Weights of a small mixture-of-experts language model, trained from scratch on English Wikipedia: a softmax router.
Below are experts of layer 2 (counted from 0) of a mixture-of-experts language model. Rows are named router (the router's row for the expert), gate (a neuron's input weights, with its number), up (a neuron's input weights, with its number), down (a neuron's output weights, with its number) and show model dimensions 0-255. Each number is 500 + 50 x the weight over its row's rms, rounded and kept within 0 to 999. Numbers have three digits each.
After each expert's rows: a language model's description of what the expert responds to; "gets" lists some tokens that make up at least twice as much of what it gets as of all text. This comes from a sample of Wikipedia text that the model never trained on. Tokens count by the router's weight.

# expert 37
router:434494468512470474382547502475560469474603493513487502506536458472511499516421507529476465528404534469549533523501545428477468533464546462426463549488533478602424508499433466451503507579518548451397486493403471461450486410487528465498428533571412557516484461520580498520506624487577503500531537615530503504542444526450443457528446518566528436519465502475492480510376496496434537493557453552433512488500484558566508432471486383575536523461505567484481498581498550524512514524608481527533526554525450554574398466451571550420483465500518538448497436538473554527481391554579507515530596457558558412521441567486513448396500465463463491535487466447500524568584548493491601577442340517530439569584446512456450379507463456497546458450447495486408424504492462508562532469528464
gate2:461584504503473548658447583557494386469523555530530524519565391543439499404500486544447440546453498488523473471535559420580462585430479417457504638510509436582509487519538635473488537619457545575425514503542549564533453535448582499498477466513519576542507543535529507446440515500527530461503514565499569420492457514480396571428498537565505527508541489545500495436571471557527554506466500506511510560572410496476467569443573501496474548554474431495562564524438490598472539506429526515466494586504507441590533537499490582464464550463557520518539614485526504506498513522528565516454533484466494522499558499498469554483533452511452533560531500489523449458531535527474643430539515438462458496479542541409488522463448514486563540471460570426545393421428495617434573474493533
up2:482560444526495485423470465487543561499454543503417550506532486542503463506495520463460433493531539534514508451625549521505485399441461485515437438500535508473447547545545437546532530397535550490604523416567516464526445480560499475502426551487442444439450413498456446487528497475566491448501465567473439464490514543540552501560498524461564577531443519535472531512599451529487397506410468488496435568467468581532527385461501410482411423544521492581565539487477453583520456429490497543521319488489524542551451555527556453498504600490498478468449523535537515586467556469503463580502464583462618518402355424500462474483554471531415377438459491497544507435389485410548547486472445439476565549540468485482459540520514464521431496549508539492530438503484487526427513443433431
down2:422556487445446501549571543523555426405494526455452488507503509507412499468446537436376528516529482570479515571498492500477452494489461417473517423511530506532521559498558490567495446464504404429545539495464479566473579527477466438551482504497485503532426465498508484465560552550499584454474463530451525459513509479500448520449645617519521594425541473512498419526541415424460484450477455456524521625483584484445565482413435478492634463492554417399477405564455487597563514509592418544497437470577545520478413519416549510498454546509524440538525515499404507477483497550572456462539477480515502480449534528463507519457465569481481456466509602471479528513433560439538557458515488389627530478449401534455467503472514588583525537539503508604502522456546455504548410522428514
First short consonant pieces of words, like c, ph, w, t, ex, pl, re, as in Postcode, Telephone, Excalibur.
gets: "c", "m", "t", "p", " t", "ph"

# expert 20
router:504551413514408492509485456593447441451421561510481542452498481526469491526543478556398546472559402513484547431421480447436539469442547550521502420600532471479508594531545535628557562588471580489463443553481584471447479506426491458454473470508446567515535465425524551483480514528539556498575528420391520497539418436469530477543590532544538451452401525537588514529628409519478534549456512463518428561532472519506521424422476511535466463480598511543433511494556478553515538523482555552430509455555457563522586535533583539480518542516452544527562579426470583540527539472557455516485496513484521513548394478436529456428570520478415541502426445520610532454485575473480483508611547472554500492520546481467477553549452472542517531471467546559606468486510543585535514568562525
gate1:536528485486581513489543556497492454483574341454439491559454468537533512493588572459483452565572493488480482568452489551515467414522487464525577508504519424585452581476570484573525478511563505609432550440502509516416567477461411480532444487453535544457456541499536525510438503418439446612548445511440532520500444478485513505428500628396497544458446444392427451387607575561471477558549506479522549484503457397448499455541483539502499538393456463509526529515453457442528504464463536592457535541457523407509524449415435586498496560585488482446517557565528517536557495562557582521489512477486455553522523483537483589509579564515521416439466516479464473461476544565622488529569499493584553497516580480478458521449478468454464518523482548469508428521514467548490441600457570
up1:493507508474456436494443493569514478534585593615462560558509497582390543482479490601438455533504467512482483425554417507565464508488577454534428517533461572560533478566517492468367455512412531417559535510443460483565513513447500331493486459412527506459500572496535482482415425578501577451467487425576484500553430424443508487464455478420526426495505430525498587616470545490508494534552544547521433579556493573480512512470472541538537508557590525436549474490545482526489503512476441477525436480483484547519540432549531542473501571365554546536465615532470438548429502424543517476559551568474521550485587447527436548539421458501490490504437454500515536470430505467412497483517432468421467576528505605510436489549506451479506510479377486490548499532465482459532547498547421
down1:452487476558496439477477565532506478516511480498373506536502423604474533462419483574567478519571473493511574572525477391553513536484509469567469479508619504452447530451500429507457420567411495500578383572496379469567482545517568437528439453544475438380453488563442436561499474490502487541485469556476533565435475546561406551463537547532598470468575500466492530537574454560497501579580444509511597525442474437468556417458514472581481483520484414570486413492477464487437487512423509491538512464451457551508536479521523487595474487522430550504513536462609546502624470374545450483561463507439443487487536457474509510511427439520407400540465568526436526490533427563508524545476487546526514541522445459517473479489473486496465456533470553400516527464541593614518551483493482
Capital letters inside acronyms and codes such as GSLV, HSGE, D.C., UPDF, and abbreviations like MPC, JPL, FC, MF.
gets: "T", "L", "S", "C", "I", "W"

# expert 26
router:404444483545518514490474466464519431576497444493550471508478550545478429512571461482483471497554396470532533518487438476552479454515440529504499427606543484563573419596568513410538509417459528534563553580425427451525554396477535462523449539468472537513425581433546483454393530519427514542445502528481555411529398560540433526435492506525459466541422479477534459469487471552432487415459423513600493549491441561409545546579489462478503439562523461493620453465485433477511457565540433558443422563532501525452553473464544539491488548494508474474509538457481419507419420534578548527434541609520449537526470493503520509542418477448573511518438569478436536552540541508481467462520443371497470547461471520491464560516538454379484473588467488462562420504480529513444460614541547
gate2:433343540451480534481540522459492463400423586510507489546486428571461489501524461547483548495507458557500391606513544488527498426447500559503501481540480479493484543552506511497536528429441471518435475492539521498393469488563511506547558592422615450496440404584433482538470575521503503519613486438452476497468555435593477523548511584453496512525595522515500480529440501492616539445563597609485535528513490445564533520524469503518407537499502487513495499500518471510516469484382533564646518495476504537557480551478459451559464478526526419573498498499437631495567462493495452481463446485501406561506553511589524549538506428424499523527506600541552485548503473584471441569542600530407563497515475508448452578538441515494536476471534379599481461552506482488439507480462439
up2:580509542464453478466503458491447582424428494527489446586441520559556537481489525522532491488568548410506410519465314449473525488531512512420579495432495440444532523474468507543539564540461464471468563487530493531440515540481506423590482582631472503502476511580418508506481586479502494482495578527549491532443534440553497451564568555499469632494533457505443505449486505460617458616484511485473414498591542454431421610519468513459464437591525515445443470528597525510513475482473559422501459383503513504460556590519508563586428515589460484513488485534556535526419532568508463530486580564482489545505523455492511544547556503519469501415525428419463463467370456462435513534472568535539451598488465471512482525497518558471547465453516495494476554386533446470526483531515584
down2:485493564421487502613432484557589598541459538539500422465403520522485435489468555459536478501541532458596545513549433493477502524518472471522536417417576517477585491399480457562539478495495517480549531554473502528550499574462456442473584518536452451520443420543534430470389530389496460484547487391533485519442513463521563493530505601572521521483452456386481532473562464506475473419513430479510478558549577530509450464441502439441534492491504381453438522505495510503475531542525495467476415450467447435520480490516478464457531523524394495471401516521442452481468449555559449575539560507528423528478491411531518473504553473465523456441516479485484636492525449494424481479608441450637464606506509485458494381436451466470621479533495454456513500479538522633556446557531471
Digit pieces inside numbers, especially the second year of season ranges like 1994–95, decimals in climate tables, and ISBNs.
gets: "1", "3", "2", "5", "4", "7"

# expert 52
router:560423573515439494526555445482450459457442534402499476440499495408431449458572431428451506479437449491503508537512528423499586508437562530522480490518583517493522501405517452442499471423539524435557542444499538483362489497544462444608543483499412422489490486527451503519375459433555457516482514473560461469557523495561551405556577447515498435470496539573489428557516439450498500471502519538544498495483588531493561618495504528502514558413605528450492475614522548580530464509561455407457439416548438437410561486527538544564574534496450530516557526504592504535594527471449513505496486424557561477507559568485429555459486506552534560516455500570460507539511566499461509521526512513497402539460407519419378499410467573538409444548449545535464566509510557515507482552485488
gate1:477515555535472488515557441540475474466523491531496426573304505450476501489445521545443481497521478440435501432502534479542506608543471463506615550474547482497437556505519428479517559514430576483549487509481510473459570441524580534440504508405471490548471385489486518510440582587503477533594524499549414502511627512573513475522521514509608474554480476534431454542505439581482508448388491580534524473421528479468498469511512624579608460549465492616483486440520498558478533501459468510442541463495534508516570586460521500550592441444453503545579484494575412484609502453413518456473528567405515495482542522514525543485471488540588529540463402481452494494447465489478479383517467434510470451482502462464485509525552461455464544486431435535578550397526467436624553500502505
up1:522634505432515480497442506522596474527480531485559482480484536457589450492573493524482477436495483515613517549382553495545457508488521590530523512490524505560558475402460426621493465490506513533600526479374490520536411514452545507440473462572600553502429428483485489512497478436478440502475472492503534510504536440528527522550574453571535458475460499560620409544562499504518449485508502520529480528571531521558527538594561512441462506537415526509474439512446517473536572584477547408498462461417505480558392540466559469548501435501423401499505644518432493481482480488440477406591476569406434506503423465478553574543613579499514518492456553453444493537478473446471577572473538469454485511511477543484469496505554505377527507606527608521498513492430536455493567524448546
down1:496464440452443544505540439559511547464530525494566418492380517534545537587410589455394568508467542459525547536503405431543527539471533412479388509543546566516543504481538562488532520448562473506523427478554534476520443441480476484550496470480430535497540482533487531556592535560505542508516468459561442508581453568581464539496431465399495476456542548512427477387535479556490513490516448570480499474465546469517485472443496508536488418423584442500554489524435535348548491564543534455494525541487411427459552494535506546493524518508566537479499490550510437559413486522478553496511521478471495531440527512488510439531432531342455565389535399487498431593559510534465473447497497581563441460499406571539496572389495493572533456333521478423488580499525497516538472480512517
Last pieces of words and names ending in vowels or -an, -al, -ham, often Italian surnames and Latin terms, such as Niccoli, piccolo, Rotherham.
gets: "a", "o", "i", "an", "al", "am"

# expert 59
router:474539529546422420508543502500522552519483501480579482489563516476478504413459463562581475455491540469448529461540491579481513390594526489536486437518499501396477483575484420447536464506512578477476502564461357534525504528452469458552465499464458476595530427427437481500471428491473459590553493538604433485480483541575469489608423425528382387459457498576537537583558502500561483443544542514454563513485558501476588456467556539538614526521501537450518404554459522470567537509608516498477514481520603469429456518459500465553574477562498495440528450514449535531503538553450462540493539522468577500571449516493484503597536600557493507437550579543421503474541511474567336530597499486535462479492551431533541446543492506471475536417519571500539524484581478459453579422541486
gate2:510510503553486448491547589500530538485452489553499545564498478387524555529553479552500433455552555423478495503576491538506481522444526472461478435479470539528476421522595466502473481386543470592506533484526501553428387490539437475521495476577519449501443569522460507569580518421538461510471593447513582474467455447580513482454558451420542531525461505578490490524531478555589414473502467564504465533551504447499530572514528524537498491498466409542498478549528512499564464496496411492519471546555481469423608518513544512432506348565525445422513591503595483493389438605489599529457399573491463394523459475502522396471500576470413574493583531547465524398604395452475505503461447527531512513591531465483483451461461475550473555485447457470497515429542487426421424475570485
up2:532489500526458560418487543557449536508517370481522491405442564457505491521498462529491487415438397498556641457536473505438482562448507522542524449558488520450478538539464564525503577485544531581440510511460585571552459500511579563426505606469447453468487543461516465512533366438500592520506482466372572620481522345483519478466554434521507419448452511495590463498537456449470502538502532533511450499572504487546404548516521498483412488427525527527484555442531467464457419533474449428391543479644487552517516456402461527490505382501478502480539509459571507502490488506444409479485418517490502524490491394534461473403447477439549471540477473565528537547535536567484528572402547539470455504475450551459505508433520456488462489491527408483440517478546595464512444499496463
down2:590575473490550505545398469488483542509508498478487477500536490544496535453425554428552584447472507528531482544441489517483573498476520522522529542511511541498518659537536471458500478534549531580397571522444570501534549445493560520522488654399455484576423467563569522426423493529483614531552496489461477531615591427428588505563575465516384445488492518484475462456488496451407491443472598507521512471423502520509473576501496503473452449484517656423428485480547481517414569457490534545511536515506486431493474552538395490532500507510493504555440446470355472540515488453515381453537480444491498531445617533501474523484509546536556482449559430539514394450519581452491512484564545429485457427530498459417527550497520469514507422504568562523455553513562459467565494492494480
First or second pieces of ordinary English words split mid-word, e.g. b-arri-er, b-ub-bling, emb-ry-os, lif-toff, plus stray line breaks.
gets: " ", "\n", " w", " p", " c", " f"

# expert 60
router:524468527503469455570529439500421501545426495558507447508472506472474596522553489420505508420446519518490545536554473449506617420525578498526457440467547561439490447457502548494502478501540466457470516483511520522432495501525406434549500575558415505465548543527479525527530469388478457548407599530447478477526483395494522452512608473474531428499460466584402548566481439434575483561555513493546522521520427577507516591487468529484464571491502494486478441564592486574450430471450445419418496437572437478458639518480507542530474469464493533483522475486615513530417525554489419629531558510540572483487568469429490551416412457500434630520434502538559518482479543530481548468527528523491440569525539508418449529502478592553521433502569478502444571432599539568451468557535449
gate0:507462503542435531505567539549438427520496489482514517444461415467424573579417488551496471466474447462599531538494512493453561548520406504514438615448467576404491457542549428493504525464501463547411545527514556471530483458514524482390469620499527535498469436552458521557430441491567544391536499510525469479577501505542514577532504480522493514469491477570384555602482411578442575464537477568578527440537612507499425565468548493553434496462562504538531467529557487419556476510425576447540521459503545467472505534598466508573472506623543507465408549506544399512520475540499426521443416529390407491557572454457449474489474492569543457520551587537454484435425501538495472530499535507540494514491404574480489504454408575450518501504482418475536470572463516531465489460398498
up0:564505490575412553470457470565511476483534479539462519372524497391474435500474468404568526481504471422484480587488550477471498572627512562482459515472485466416519478515505626506536557458538471479466515546499468563460537546516520544596486449545473552525516503544484496547462393489557508493523513482507511438466548470519465547453452472559455519494586501549484577542446529456498499432464602509331486543509496476541535568506466476491540408449496400523549467543539428425505524518485571499482491506480511525537430529513453468462464440524382494514519511486513447508511460413448537548456525491602491507500392482565484476444596478500495441583507612535489440633545397439458470477540406494568426534447538486492557421457499553437584549451559599493474567502453514496570568382462443
down0:473453446406445536525469542506505530404495557438496508554471512565462566524566502520507498545531554518476488343465568505503413493400467353556553572491456463539557592494565442511460537507476474567496502380426571464575540546544502509448493507489491513449443453464601546530539575453546540482500464459556492515576484483454511585532477434521536523469501506517494438493488494546527426534527475565482493413523537457529518487534501553497563554495609440455492549501532468550567484521539476518457583480511555554448500487532480500487431525587435452487483501641398497543494554561395449562399541512396515520497565554617520526463556595469561460559457472452497557482483608559532527584521511407485520530573504438465600518524547554481504501443456402473511487532429518485475612500543554
Closing suffixes of longer words, especially scientific ones like dehydrogenase, -ensis, -idae species names, also -ing, -ators, -dale.
gets: "s", "ase", "ing", "us", "ate", ")"